From a checkpoint of a small mixture-of-experts model trained on Wikipedia: width 512, 48 SwiGLU neurons an expert.
Below are experts of layer 7 (counted from 0) of a mixture-of-experts language model. Rows are named router (the router's row for the expert), gate (a neuron's input weights, with its number), up (a neuron's input weights, with its number), down (a neuron's output weights, with its number) and show model dimensions 192-255. Each number is 50 + 10 x the weight over its row's rms, rounded and kept within 0 to 99.
After each expert's rows: a language model's description of what the expert responds to. This comes from a sample of Wikipedia text that the model never trained on.

# expert 62
router:62 82 48 38 57 44 53 54 62 53 50 60 57 69 50 51 59 59 41 44 47 65 52 62 51 52 35 23 45 43 48 51 62 48 42 43 41 73 56 52 40 62 50 46 30 53 39 48 71 47 61 45 46 49 47 50 44 68 49 59 59 65 43 62
gate0:49 63 39 41 41 40 45 42 60 45 41 71 71 63 72 73 48 28 41 50 60 46 35 44 40 41 58 58 61 48 44 40 37 49 37 59 32 50 57 50 30 55 35 35 60 43 57 67 53 49 35 40 46 46 51 42 35 56 55 46 51 57 49 46
up0:36 49 53 56 50 45 69 44 48 44 60 46 32 55 48 48 50 41 54 40 39 27 32 43 54 41 49 67 65 57 45 61 47 56 56 38 39 30 65 47 42 70 46 58 55 35 41 46 36 46 59 50 49 54 45 44 57 35 47 33 49 47 64 50
down0:62 72 40 43 41 45 52 54 69 54 45 51 77 45 57 73 48 55 53 61 53 65 39 39 38 50 52 63 60 51 42 41 47 44 39 77 48 67 42 28 47 44 42 57 78 65 55 53 34 57 51 43 61 51 59 61 51 53 57 52 51 51 52 62
Description: Commas, conjunctions and relative words opening clauses, such as that, which, when, However, and the final digit of years before a comma.

# expert 45
router:50 44 38 62 66 36 59 62 54 73 55 51 36 50 38 29 49 55 54 57 40 60 61 42 56 46 37 58 53 58 44 70 52 49 61 44 45 64 44 58 44 55 47 50 51 54 50 63 52 42 70 49 48 62 49 57 52 42 38 62 44 37 40 47
gate0:52 54 58 60 32 70 43 47 55 76 48 52 53 45 63 56 46 53 55 46 44 62 52 57 51 53 48 70 50 40 48 51 47 65 56 55 55 45 63 55 53 70 64 70 61 49 54 50 61 41 34 54 41 68 62 53 36 52 39 59 59 51 49 42
up0:38 54 63 41 41 52 45 42 60 53 55 61 54 31 53 49 52 69 41 37 86 41 38 43 55 52 66 61 79 53 36 56 53 57 60 58 31 40 48 56 45 44 55 49 51 36 53 60 56 52 65 44 47 43 61 56 58 69 57 49 66 58 55 48
down0:43 46 60 71 57 34 40 53 37 47 32 44 60 57 53 54 76 65 65 49 44 51 55 42 70 33 40 43 61 44 40 55 51 65 46 43 55 43 51 53 49 37 54 59 58 41 68 49 42 43 65 61 35 57 72 42 46 59 40 58 64 60 48 38
Description: Pipes, list hyphens and country codes beginning table rows or list items in sports results, like | Ben Shelton, - UEFA, FRA, DF.

# expert 11
router:54 60 52 53 52 66 70 53 35 52 55 57 48 54 62 47 53 62 70 44 67 45 52 54 49 50 61 66 60 77 54 55 47 62 73 68 66 36 49 57 46 38 45 49 51 52 50 52 50 65 44 61 33 44 56 45 64 36 53 55 67 59 68 43
gate0:63 29 55 59 49 57 41 61 47 66 42 52 45 53 55 42 64 72 43 29 63 52 36 55 64 39 53 67 39 49 52 65 54 61 47 45 40 55 47 51 39 34 59 46 34 59 69 61 49 51 55 63 39 50 53 57 75 51 36 44 53 53 52 58
up0:38 50 58 65 48 61 33 42 55 56 54 34 48 51 50 55 56 48 54 61 19 39 58 63 51 55 33 63 47 53 55 51 45 36 52 27 47 54 40 56 57 45 45 56 53 60 36 50 47 57 50 36 55 58 37 59 73 25 54 28 54 56 42 68
down0:62 44 53 36 57 64 53 57 62 34 51 49 48 47 63 61 52 23 37 48 39 58 50 28 64 61 38 39 64 25 54 42 62 67 49 52 38 55 51 37 35 61 56 63 59 58 45 65 41 52 53 52 39 52 54 48 41 59 31 42 43 30 54 61
Description: The word as and role verbs in career biographies, such as served as, became, appointed, named, elected, Member of.

# expert 14
router:48 42 28 50 25 47 63 52 35 38 62 48 48 54 40 58 51 38 73 49 48 60 52 52 56 53 67 63 30 61 54 40 39 71 29 44 61 55 54 42 45 42 58 40 36 34 50 50 52 61 56 63 52 32 57 33 44 45 53 51 56 36 50 41
gate0:37 54 52 44 61 54 28 41 53 46 60 52 34 47 51 46 54 28 52 55 35 35 53 47 46 44 54 66 63 43 63 59 52 45 42 31 62 60 64 57 53 62 58 55 36 53 50 57 54 52 53 60 46 56 24 55 60 46 49 36 45 29 46 55
up0:51 62 51 53 41 33 52 52 43 70 73 42 50 42 47 60 53 39 60 45 50 58 52 42 49 45 48 53 44 65 47 35 46 28 43 53 39 67 42 44 62 43 54 60 52 51 61 59 50 39 48 42 39 59 57 41 46 45 54 39 51 43 51 54
down0:42 66 44 67 53 53 60 48 38 45 48 44 50 53 59 62 68 59 58 49 53 56 52 58 57 39 45 52 48 53 53 49 54 52 47 77 46 36 53 52 54 35 54 49 37 43 39 79 45 52 38 45 31 56 60 51 32 56 45 67 50 48 61 63
Description: Adjectives and adjective word pieces describing quality or size, such as important, large, significant, dark, superb, harsh, and endings like -ful, -ive.

# expert 1
router:53 49 40 37 37 49 52 48 48 52 51 50 56 51 61 61 56 44 32 50 61 53 56 52 51 70 35 64 27 49 41 36 55 29 47 34 38 49 53 51 40 45 50 60 53 54 43 63 49 53 28 58 58 37 51 40 64 42 37 45 50 58 48 34
gate0:49 43 37 56 47 49 42 44 41 43 51 51 38 74 52 67 52 52 54 49 47 36 44 34 68 45 53 48 44 63 42 54 53 69 60 49 52 67 41 53 60 65 72 50 44 58 62 57 40 46 41 52 44 62 61 49 76 55 43 57 44 58 63 38
up0:48 61 51 56 64 52 44 51 59 65 37 49 31 59 32 50 53 49 41 51 58 54 46 52 47 37 56 34 47 47 64 52 54 65 37 45 48 34 43 51 60 35 51 57 31 51 75 47 50 56 52 62 83 54 53 56 40 57 60 36 42 54 45 50
down0:32 56 44 54 37 59 56 46 51 52 25 44 47 51 41 38 59 46 40 50 50 56 51 39 58 54 39 48 44 44 59 23 52 46 30 63 42 50 45 49 52 45 60 59 59 33 61 40 49 62 26 53 47 56 36 57 52 53 36 40 46 53 66 57
Description: First or early pieces of foreign and proper names, often capital letters or consonant clusters, such as K in Kwun, F in FDA, Timiș-o-ara.

# expert 34
router:55 53 57 41 59 51 57 40 43 34 33 66 61 46 49 69 52 49 65 51 53 53 63 51 47 56 80 47 52 42 61 49 58 61 42 62 53 38 60 53 31 51 42 44 53 78 45 38 63 58 41 46 54 33 55 38 19 54 65 45 53 48 45 48
gate0:54 54 46 56 42 28 46 54 54 56 31 44 35 57 40 34 38 65 48 52 75 36 64 53 34 53 53 51 43 52 50 48 57 50 42 47 50 40 63 35 62 55 56 49 50 53 35 52 49 53 44 48 28 38 53 47 64 48 43 62 41 65 50 35
up0:46 57 37 55 38 53 62 49 55 50 44 63 67 54 63 56 44 30 57 43 53 76 56 54 56 42 58 56 64 48 59 66 45 43 50 45 50 54 27 59 42 41 56 43 41 47 57 43 58 30 50 67 72 36 41 42 55 50 53 47 51 49 39 41
down0:59 54 45 67 48 50 46 69 42 40 47 51 64 57 45 59 49 45 35 44 48 57 49 51 48 43 64 50 62 41 36 40 63 62 66 58 26 60 46 31 47 55 50 62 35 38 51 49 50 57 26 52 59 54 44 47 48 47 65 50 41 53 50 53
Description: Noun-forming suffixes and topical common nouns in explanatory prose, such as -ation, -ization, -ism, -ness, water, development, before of or commas.

# expert 25
router:63 43 58 47 43 58 44 47 50 57 59 40 35 48 64 36 58 38 46 43 64 59 49 26 45 51 45 51 38 66 43 66 50 39 69 51 47 69 42 74 46 41 50 63 68 50 61 52 51 39 42 43 59 48 55 53 68 53 37 66 56 51 61 54
gate0:36 49 43 54 70 20 46 53 46 39 35 38 49 47 72 63 46 54 57 52 70 45 55 51 35 31 39 61 57 57 55 36 36 57 50 47 50 61 51 39 66 30 68 33 57 49 42 46 49 70 49 50 49 59 59 61 64 24 38 51 54 46 27 38
up0:38 35 58 55 65 47 60 41 40 63 56 43 68 46 73 52 35 47 35 65 56 65 59 48 60 47 42 40 47 40 44 32 42 42 47 55 51 53 38 62 25 46 62 73 67 45 46 52 43 58 25 59 36 41 44 31 56 52 67 58 44 40 55 38
down0:45 57 52 54 43 22 47 41 57 33 64 51 40 47 51 55 49 52 59 44 49 55 30 46 71 42 54 59 57 46 51 37 48 52 47 43 42 37 50 42 38 34 46 51 41 27 63 39 67 51 46 63 44 34 47 36 51 49 39 63 51 52 50 55
Description: Commas between place names or author surname and forename, plus list-item hyphens, section-heading markers, and New in New York.

# expert 18
router:52 39 39 52 44 67 52 47 73 47 56 48 47 38 62 47 39 56 54 44 41 54 49 54 46 35 58 43 64 56 54 36 69 38 63 55 63 51 40 66 46 69 46 49 56 32 51 36 41 54 49 61 39 54 45 48 78 48 50 42 48 42 51 48
gate0:43 61 31 56 48 53 45 55 71 58 51 57 43 32 57 38 42 43 48 61 53 54 59 44 48 46 39 49 46 54 22 43 62 37 54 66 46 56 39 27 49 52 46 55 59 53 50 66 55 64 59 67 48 54 49 50 40 52 48 53 57 59 46 46
up0:40 49 47 46 50 52 47 36 57 46 63 41 59 53 56 67 53 36 39 52 80 71 54 69 48 44 66 34 41 63 54 29 43 63 59 54 39 36 39 52 34 57 54 61 41 47 42 51 41 64 36 58 55 54 40 64 26 41 67 47 46 67 47 56
down0:33 39 53 43 58 58 45 37 46 74 69 64 43 35 51 57 46 44 46 42 36 35 74 46 52 52 52 43 55 61 55 45 67 56 58 39 51 51 52 50 63 68 34 42 50 32 61 56 26 47 39 54 36 54 33 45 44 48 58 61 28 68 60 59
Description: Word-initial consonant pieces starting transliterated or foreign names and words, such as Sh, K, Cl, j, often in Japanese or Indian names.

# expert 20
router:66 55 59 43 57 56 45 48 60 49 43 41 39 51 49 43 47 39 52 57 50 72 39 51 42 55 52 32 61 67 55 58 47 49 54 52 58 40 34 64 58 52 64 54 60 33 56 48 57 47 53 69 47 53 67 61 46 51 60 64 40 44 40 57
gate0:47 57 40 58 56 58 38 64 43 42 21 44 48 46 67 47 64 34 29 33 69 56 48 54 33 41 43 51 38 53 40 64 39 59 31 43 56 48 36 46 54 58 54 32 52 52 38 63 42 47 46 32 60 60 49 40 78 39 64 51 44 50 47 51
up0:37 39 62 65 45 49 48 43 58 45 51 36 47 56 56 77 54 29 54 31 76 47 45 38 42 45 55 57 35 54 48 39 75 53 50 56 49 62 50 45 56 52 46 35 44 67 61 59 50 53 57 49 55 48 63 43 36 50 48 56 48 39 49 37
down0:48 44 46 43 43 27 43 57 40 55 43 76 36 70 47 53 37 49 57 42 43 39 35 69 43 45 53 53 52 43 59 44 48 39 47 66 51 58 51 45 51 45 50 30 49 49 50 50 33 51 58 59 61 60 56 69 68 50 61 45 50 43 62 59
Description: Words and punctuation in quoted titles of songs, albums and books, often in track lists, e.g. You, Love, Gotta, opening quotes, pipes.

# expert 50
router:61 57 58 54 44 55 40 61 61 48 56 45 55 47 56 58 51 65 55 31 76 48 65 38 50 72 26 36 35 53 63 33 58 62 45 48 44 42 57 38 52 48 55 57 41 40 48 46 49 34 48 38 51 43 43 39 49 38 28 58 44 47 59 55
gate0:58 51 72 51 50 47 73 61 38 42 51 46 43 52 56 53 48 50 57 55 56 47 66 60 38 50 46 55 44 45 36 52 52 63 64 43 36 37 49 48 46 43 60 23 35 42 36 41 53 55 54 72 61 43 42 50 58 47 45 53 61 44 40 51
up0:66 52 70 53 53 38 46 60 47 34 46 56 43 57 54 50 56 44 61 60 57 59 53 44 48 55 39 49 46 45 55 45 41 38 39 50 34 71 57 34 52 37 61 30 59 66 43 48 57 46 59 43 43 48 66 62 39 39 54 63 50 49 49 59
down0:63 43 72 42 65 27 51 64 55 56 67 54 38 48 52 62 56 47 46 58 52 58 59 40 42 35 58 46 55 40 55 52 54 48 49 42 52 47 50 50 53 42 57 33 47 54 40 62 53 57 56 41 55 42 31 54 72 43 47 40 54 45 50 66
Description: First pieces of words, usually capitals opening names or terms, such as List, Arch, App, V-, Ex-, pop-, often in military history text.

# expert 19
router:56 43 33 56 29 50 49 76 61 54 67 46 49 57 51 43 65 53 48 71 48 39 62 57 35 52 34 36 65 47 44 55 63 62 51 47 40 41 67 53 38 60 60 55 57 77 53 57 48 42 47 43 58 56 32 49 47 36 52 63 59 59 50 40
gate0:30 60 61 55 41 59 52 48 62 47 49 41 39 43 45 52 63 57 81 57 63 49 58 38 48 61 52 50 46 61 56 52 47 39 65 59 54 67 52 60 55 48 53 37 76 48 35 38 68 48 56 52 49 46 64 22 54 37 48 47 45 60 30 47
up0:54 63 66 29 43 54 57 52 45 33 51 55 57 49 64 52 65 39 67 54 26 36 42 55 50 41 47 43 36 50 53 60 54 62 57 43 41 57 54 48 54 67 59 36 63 38 50 56 44 26 68 34 65 35 72 53 49 58 45 34 74 52 68 54
down0:44 44 44 37 54 70 57 52 54 63 37 44 39 40 72 54 67 64 61 37 45 54 46 50 54 56 38 37 29 40 66 36 44 60 37 41 33 46 56 34 55 61 46 40 46 43 54 38 49 42 42 42 54 62 57 46 35 54 57 25 53 55 48 50
Description: Standalone space tokens before dates, years, scores and amounts, typically after a month, pipe or comma, as in Born: June 14, 2000.

# expert 41
router:32 58 63 43 58 52 47 48 52 37 18 62 58 60 57 59 61 39 66 57 28 53 73 49 60 68 67 46 55 62 66 60 65 60 38 45 44 51 46 45 43 56 41 56 35 46 48 41 38 46 39 47 50 34 68 48 32 77 56 53 69 38 37 50
gate0:60 32 41 45 43 40 51 49 45 53 46 40 42 61 51 56 52 40 47 54 56 59 38 43 56 57 63 47 28 58 52 45 51 58 69 54 49 41 56 67 46 30 66 78 50 52 54 44 62 58 47 34 47 50 44 59 40 53 56 58 48 72 53 59
up0:39 52 33 55 40 60 39 52 48 50 42 58 52 54 51 52 48 39 52 36 58 45 51 35 45 51 64 60 67 64 49 36 57 58 42 64 21 50 59 48 41 58 47 53 45 74 62 52 55 38 35 55 61 49 72 62 81 42 46 39 42 54 32 57
down0:59 45 39 27 63 62 50 52 53 48 55 52 58 59 52 71 52 53 41 44 37 51 39 66 67 61 56 31 43 30 65 44 71 38 64 59 36 62 62 50 43 59 49 45 43 61 73 62 49 49 68 42 56 43 51 59 62 58 65 53 40 41 43 60
Description: Nouns and ron pieces naming fields, bodies and works, such as Astronomy, Electronics, author, Institute, Museum, story.

# expert 58
router:63 58 57 47 31 47 48 56 58 51 49 45 59 61 49 57 53 48 23 32 48 58 58 68 50 34 52 54 38 44 52 58 56 45 51 53 40 47 47 45 50 59 53 44 45 39 46 60 45 47 58 46 58 59 38 49 46 50 58 42 48 31 67 47
gate0:69 36 65 58 47 19 49 62 43 59 66 46 52 64 56 48 44 51 39 43 62 40 55 43 57 53 39 61 57 52 53 57 58 56 60 52 55 41 47 60 40 59 46 49 41 57 36 37 40 39 51 46 40 57 60 48 72 37 51 54 52 67 61 55
up0:43 25 52 38 54 25 48 63 43 61 39 63 42 34 82 40 40 46 45 37 48 53 55 39 38 57 39 31 41 47 59 53 35 52 45 49 54 56 48 59 58 41 56 52 66 46 37 64 61 54 38 42 37 30 33 48 61 37 58 52 52 45 54 41
down0:45 65 51 41 57 44 50 55 44 58 47 68 30 58 41 49 60 51 51 33 41 38 62 69 61 50 60 55 51 54 18 44 53 57 57 60 47 53 48 36 38 43 54 52 42 45 58 50 38 50 55 55 47 43 52 57 41 49 53 55 62 54 71 48
Description: Word pieces inside medical and chemical terms, like inflamm'atory', th'iam'ine, ac'ute', plus single digits and zeros in statistics tables.

# expert 23
router:36 69 57 53 72 44 53 50 47 40 42 53 44 45 54 48 54 59 65 47 50 44 66 44 48 43 53 52 57 36 45 52 62 42 61 60 58 55 44 42 47 41 53 47 65 32 46 40 42 56 52 65 56 68 58 56 43 44 53 42 47 64 46 51
gate0:54 49 33 29 46 57 43 46 49 49 47 53 58 49 57 71 60 39 61 49 33 65 69 58 39 31 61 61 63 32 29 64 43 54 36 46 38 61 33 60 46 44 44 63 49 65 44 59 56 42 48 52 61 74 63 49 48 28 55 42 46 61 58 36
up0:26 66 56 61 59 57 56 68 48 52 58 65 56 42 50 48 36 44 40 46 47 61 56 45 38 43 57 21 57 39 57 40 40 42 67 50 39 39 55 55 37 38 48 35 46 55 63 52 60 36 60 49 57 48 55 49 38 36 45 47 59 67 40 53
down0:61 59 51 36 48 71 40 37 45 59 48 41 43 67 38 45 54 59 41 50 45 55 62 57 47 41 64 48 53 60 74 52 48 61 63 50 36 68 50 45 48 50 56 59 41 49 30 46 40 47 46 62 69 63 51 53 68 53 64 45 65 55 42 59
Description: Colons and keywords in music release infoboxes and credits, such as Genre:, Label:, released, written by, Records.

# expert 26
router:65 41 41 59 60 43 45 47 45 66 57 53 64 39 54 47 42 70 38 55 49 43 52 44 61 60 32 36 59 52 31 59 70 30 27 52 41 68 38 41 48 51 46 56 49 47 45 44 42 51 45 51 35 49 41 70 48 51 61 54 41 59 47 57
gate0:35 52 60 72 69 55 65 52 49 55 30 42 51 57 34 35 53 54 45 54 48 55 41 42 48 49 55 49 63 68 43 55 50 38 62 56 59 53 54 42 44 64 29 52 30 41 43 44 50 28 52 54 31 43 81 61 65 40 34 52 40 57 38 46
up0:40 32 51 54 28 61 42 61 65 58 51 53 52 44 72 50 55 40 29 53 57 42 51 64 42 46 65 42 46 49 65 48 38 52 55 41 39 48 35 41 36 26 49 52 55 51 31 39 49 58 50 56 56 56 40 54 56 46 48 43 65 45 52 51
down0:49 61 63 38 53 46 54 37 38 44 48 45 54 71 48 62 62 50 50 42 41 35 51 58 48 47 67 49 60 53 48 53 38 60 59 43 46 51 49 60 37 64 49 41 46 61 66 58 46 52 57 56 53 47 47 54 42 66 49 28 27 58 54 41
Description: Full stops ending sentences or headings, and decimal points in statistics like 12.5 points, plus table pipes, degree and minute signs.

# expert 5
router:25 53 69 47 46 46 48 45 37 58 47 51 70 51 23 30 53 47 46 33 46 40 40 44 47 45 54 50 49 39 41 51 57 44 67 68 46 48 65 47 52 66 44 37 58 49 56 48 47 53 56 37 49 60 46 42 58 50 61 42 36 53 50 52
gate0:30 60 61 55 45 68 47 44 56 73 47 50 57 42 57 49 32 51 58 52 34 48 53 40 59 64 65 48 46 60 47 45 59 38 65 64 48 40 48 57 51 49 39 47 65 43 47 58 57 67 40 45 40 38 29 56 46 48 48 36 30 47 41 64
up0:41 54 44 31 58 49 41 49 40 57 44 50 39 54 64 40 25 42 61 45 63 39 38 52 45 48 53 41 44 56 69 47 49 49 58 60 44 48 58 59 45 33 45 35 66 37 44 53 50 51 42 54 62 38 32 54 65 48 57 64 27 55 50 49
down0:44 53 66 58 55 61 73 36 47 51 52 33 33 52 42 37 50 48 49 35 43 40 50 38 39 52 52 40 45 64 54 69 58 56 32 54 54 51 50 62 46 62 61 30 60 44 40 48 38 40 51 53 58 62 44 58 50 44 48 69 60 53 49 45
Description: Prepositions after a verb or noun, often in sports biographies and match text, such as for, with, against, of, including.

# expert 32
router:57 46 43 47 43 45 45 44 73 44 57 40 61 47 73 47 56 36 48 39 65 58 58 56 64 65 59 47 47 49 45 34 59 57 34 43 47 59 38 32 52 37 55 53 41 56 53 43 43 66 40 40 53 42 73 36 23 58 45 43 58 48 42 45
gate0:42 54 32 58 29 56 42 34 49 39 43 54 53 52 54 38 50 37 40 34 67 34 33 73 54 42 40 80 53 57 43 46 50 62 54 50 50 41 54 52 50 51 48 59 49 64 43 52 67 40 42 52 53 59 40 49 64 29 48 55 65 43 38 48
up0:58 56 33 52 56 51 47 37 36 43 52 49 52 41 45 46 38 60 43 42 32 50 31 60 68 46 39 40 58 67 45 62 46 50 58 45 43 56 45 62 35 43 27 56 52 54 70 65 58 40 36 58 50 45 59 65 61 36 60 50 45 52 44 42
down0:49 35 46 62 73 37 40 53 51 51 47 59 39 46 50 62 40 36 30 63 47 43 37 73 45 43 48 52 42 50 65 53 43 35 38 51 66 50 47 59 64 50 52 53 57 40 41 51 51 61 49 46 46 49 47 64 44 52 43 58 55 55 52 45
Description: Nouns about land, buildings, resources and the economy, such as water, air, roof, construction, power, growth, irrigation, often split into pieces.

# expert 13
router:50 37 26 37 43 47 52 60 58 62 50 57 61 61 51 48 54 31 36 52 55 60 44 46 57 52 59 51 62 49 59 41 54 28 61 44 67 48 42 46 52 68 45 36 35 42 49 50 46 54 43 54 64 46 69 38 49 58 45 52 43 55 49 40
gate0:49 69 71 57 70 53 52 69 50 36 50 64 53 62 49 57 41 47 40 41 75 30 65 46 43 32 33 68 38 49 43 44 51 37 50 40 44 53 47 58 50 39 57 48 54 46 40 41 48 61 41 54 51 54 56 54 47 36 57 47 35 46 53 60
up0:47 43 60 55 36 39 47 57 45 57 47 58 66 34 53 56 53 57 66 49 28 37 47 46 59 50 48 49 43 38 40 65 46 67 53 58 56 50 50 52 21 61 52 61 68 51 43 48 59 50 51 60 41 47 45 57 47 68 51 47 55 57 52 46
down0:53 50 65 54 63 63 51 55 59 45 45 40 63 56 38 49 67 52 46 40 63 52 52 56 56 35 55 51 46 44 60 58 67 56 40 44 48 61 47 42 53 36 54 36 30 39 57 64 61 55 70 68 64 60 18 59 26 53 66 50 57 40 54 33
Description: Word pieces inside Latin species names and anatomical descriptions of animals and plants, such as -idae, -aceae, punct-ured, dorsal fin, also common nouns.

# expert 0
router:49 52 52 43 68 38 25 23 55 40 42 58 45 54 47 74 45 46 49 62 52 45 60 40 36 45 63 51 56 39 46 60 52 56 43 42 48 51 69 49 50 42 39 47 53 50 27 53 64 54 51 60 47 54 66 39 50 65 75 58 55 34 58 51
gate0:41 56 63 63 47 41 52 62 65 37 58 30 53 38 46 44 52 40 38 70 41 49 57 64 54 61 47 51 59 46 55 77 46 59 45 38 63 35 60 50 34 48 50 29 37 52 34 49 64 53 67 74 48 48 48 40 59 44 37 55 39 59 55 42
up0:54 55 46 39 62 39 38 73 60 65 50 55 44 53 64 44 45 55 44 58 58 52 57 59 68 35 53 45 46 42 48 47 46 66 54 39 40 54 60 43 37 60 31 43 44 43 75 40 62 57 55 35 39 65 65 51 69 50 45 39 58 40 47 51
down0:58 32 60 43 53 60 52 39 38 50 62 69 59 51 40 47 52 34 46 68 65 63 49 50 30 30 49 40 57 40 41 40 22 45 60 49 59 58 51 49 59 46 53 58 51 49 42 45 50 61 50 43 52 60 54 47 52 54 68 42 36 60 56 51
Description: Common nouns after determiners or possessives, often about people or roles, such as more, members, singer, opponents, buildings.

# expert 52
router:50 63 50 45 55 54 49 47 37 42 34 64 50 54 77 48 57 44 67 41 67 53 58 26 46 62 54 70 53 61 46 71 46 66 44 43 58 51 68 40 60 56 38 37 34 56 36 47 47 39 69 62 37 34 56 42 49 50 47 36 59 42 41 59
gate0:39 66 68 46 50 48 49 54 46 43 67 57 59 45 56 41 41 41 54 50 75 50 66 69 43 61 24 50 48 37 62 68 47 62 60 24 48 51 51 55 50 41 60 52 64 54 40 61 47 40 66 49 38 44 48 42 57 62 49 36 52 65 42 47
up0:65 61 47 63 56 42 50 52 32 38 40 59 28 51 49 41 46 46 62 49 45 52 42 47 36 39 46 40 50 49 35 60 57 58 52 66 34 65 69 58 38 57 60 29 52 58 54 43 45 54 40 53 52 71 65 56 51 53 60 61 47 40 29 52
down0:49 47 61 46 52 45 54 42 48 39 59 64 55 61 41 61 38 55 34 40 37 51 46 55 62 45 55 54 59 36 48 49 48 51 50 57 28 65 44 43 47 41 37 70 52 52 70 48 58 48 50 57 61 46 43 50 29 56 47 66 47 41 45 40
Description: Category nouns naming works and organizations after the, a or possessives, such as film, album, series, book, Institute, Association.

# expert 24
router:46 57 39 47 37 41 29 55 57 56 38 63 56 53 60 51 34 56 44 40 43 52 34 50 65 65 39 33 61 70 35 61 40 49 41 52 39 54 40 51 45 39 51 43 56 37 56 50 42 50 51 43 34 39 55 49 56 61 64 59 57 32 34 47
gate0:59 73 46 36 64 24 61 43 46 49 44 56 44 40 57 37 42 45 41 57 59 60 50 51 49 39 63 52 54 48 45 39 51 52 43 40 51 49 45 44 39 57 44 58 56 46 41 55 63 58 41 43 65 55 53 52 38 41 47 43 39 62 40 39
up0:45 63 38 47 46 53 58 44 48 39 61 60 55 34 54 59 65 50 45 54 63 67 35 49 49 56 47 56 58 70 48 51 58 46 32 44 52 49 47 50 54 59 46 40 53 67 56 41 51 47 48 43 47 48 47 53 54 59 60 52 38 38 41 36
down0:49 68 48 61 48 49 54 44 32 42 42 63 59 25 60 51 54 48 29 48 43 74 35 48 48 62 70 55 56 41 37 46 51 41 56 41 69 50 60 40 32 68 39 39 28 45 46 53 46 57 50 31 48 36 55 42 55 54 48 51 42 45 56 44
Description: Sentence-final periods, closing quotes with punctuation and heading ends, plus word-initial prefixes in quoted speech like am(azing), dis(like), en.

# expert 9
router:38 38 57 67 35 59 41 47 41 64 49 31 54 60 59 52 32 41 38 56 50 36 51 65 63 42 24 44 54 29 63 57 40 61 62 50 49 56 40 36 55 48 63 38 57 45 45 38 48 40 46 47 39 29 31 61 48 52 65 40 59 55 61 52
gate0:48 48 63 48 54 52 55 57 57 54 56 49 51 59 51 65 49 46 48 55 64 59 57 53 54 42 27 38 48 57 52 32 49 60 52 52 54 36 47 48 31 44 42 53 65 58 50 60 53 52 47 49 57 51 56 52 53 52 46 40 44 37 61 60
up0:50 59 53 40 50 60 37 41 45 74 57 48 42 39 47 43 52 70 69 50 53 46 51 50 50 59 38 40 61 49 55 61 51 49 56 50 54 47 55 36 67 37 30 45 53 52 54 46 47 32 47 42 51 56 49 65 50 59 46 51 61 45 58 56
down0:54 47 57 49 48 41 55 68 44 57 52 63 63 52 37 46 40 45 52 43 47 51 70 45 52 51 47 52 50 61 55 30 31 58 59 44 50 66 50 44 61 42 54 49 48 41 49 37 28 53 71 56 44 58 61 50 69 48 58 42 50 66 34 58
Description: The space token before a number in sports statistics tables and league records after a pipe or semicolon, plus currency or unit prefixes like £, $.

# expert 6
router:51 52 51 55 49 40 37 39 37 59 42 41 40 67 51 64 50 43 40 50 51 67 66 48 36 46 57 54 68 52 49 59 45 65 46 49 39 53 63 27 59 36 39 42 41 52 22 52 65 49 42 50 41 53 52 53 46 52 65 60 44 46 62 46
gate0:52 57 53 64 50 53 58 33 68 61 61 33 38 34 49 41 36 50 37 35 60 60 51 46 57 47 39 44 46 58 42 57 54 37 51 51 40 47 52 45 41 44 70 59 59 54 59 48 39 55 54 67 54 46 44 49 40 43 51 47 56 39 29 45
up0:48 65 40 59 45 60 45 66 41 53 54 68 59 54 61 43 56 49 41 45 47 48 46 45 34 62 43 55 53 60 42 39 47 36 41 64 43 52 51 67 58 75 56 47 49 49 49 63 36 35 53 62 52 30 48 31 34 43 56 60 43 42 67 56
down0:36 50 45 43 39 62 53 61 46 60 45 57 60 28 50 50 65 42 45 76 52 55 58 47 46 56 63 46 47 41 61 55 54 62 50 79 38 68 43 70 70 61 42 38 44 64 64 44 75 39 51 53 71 54 44 38 31 53 62 57 64 44 52 57
Description: Ordinals and superlatives after "the", and nouns following them, as in the second time, the most-viewed, the largest, season.

# expert 15
router:46 39 75 54 41 70 56 54 50 53 45 46 61 46 45 41 51 43 51 39 45 67 46 44 44 55 40 71 54 63 44 63 47 44 66 40 62 41 54 56 66 50 48 58 46 64 51 72 58 34 51 43 41 47 45 53 67 45 55 45 51 63 40 60
gate0:49 56 62 52 70 62 58 59 67 53 53 55 60 69 52 36 42 68 66 53 55 49 53 50 65 53 46 67 51 42 52 45 40 40 52 44 49 54 46 47 44 51 41 56 61 54 52 59 46 55 67 38 48 54 61 55 58 43 65 45 60 52 42 50
up0:63 52 46 62 57 53 46 52 53 52 25 68 47 55 44 50 51 21 58 46 33 63 51 41 30 51 61 53 46 61 45 40 47 63 66 49 55 32 44 51 48 43 47 55 53 40 69 45 48 61 56 37 54 52 67 56 51 55 52 55 65 37 45 55
down0:60 51 44 54 50 58 51 76 46 68 46 58 50 46 44 45 48 44 62 47 44 49 67 63 50 56 35 57 35 52 53 57 45 54 48 43 51 68 58 46 45 50 66 70 59 55 58 46 60 44 53 41 38 69 48 73 46 42 43 41 42 60 48 51
Description: Prepositions such as in, of, at, during, between, from, introducing places or dates, often sentence-initial In 2015 or club in Angus.

# expert 3
router:59 38 42 44 78 61 48 33 54 66 52 43 64 50 47 72 59 54 30 51 56 60 51 52 68 44 48 70 56 54 59 46 31 58 59 69 43 40 41 43 61 32 41 41 52 40 40 51 37 28 48 52 58 58 54 58 42 58 54 64 45 54 49 59
gate0:39 52 62 51 50 32 39 39 41 48 49 62 33 44 43 60 57 49 51 37 51 46 52 53 38 63 52 35 64 54 48 44 31 53 55 45 61 48 67 34 49 51 68 47 61 62 35 46 37 51 46 64 43 51 36 49 69 39 43 50 64 58 54 55
up0:51 45 41 53 49 26 45 33 53 37 77 51 32 56 55 60 52 50 68 61 49 57 37 60 54 37 51 53 52 49 43 62 42 50 57 54 47 61 60 55 62 53 65 54 43 63 51 48 62 38 48 50 54 47 54 41 71 52 39 54 37 52 45 39
down0:53 60 57 57 49 29 54 48 42 69 52 45 55 51 59 46 60 71 46 68 45 51 40 61 52 48 59 54 65 63 65 41 35 69 49 50 50 36 43 47 61 59 53 57 63 60 45 66 54 77 58 42 40 51 59 57 58 58 48 58 47 49 56 34
Description: Standalone small numbers such as chart positions, review scores, dates and ranks, often in table cells, like No. 3, 8/10, 11th.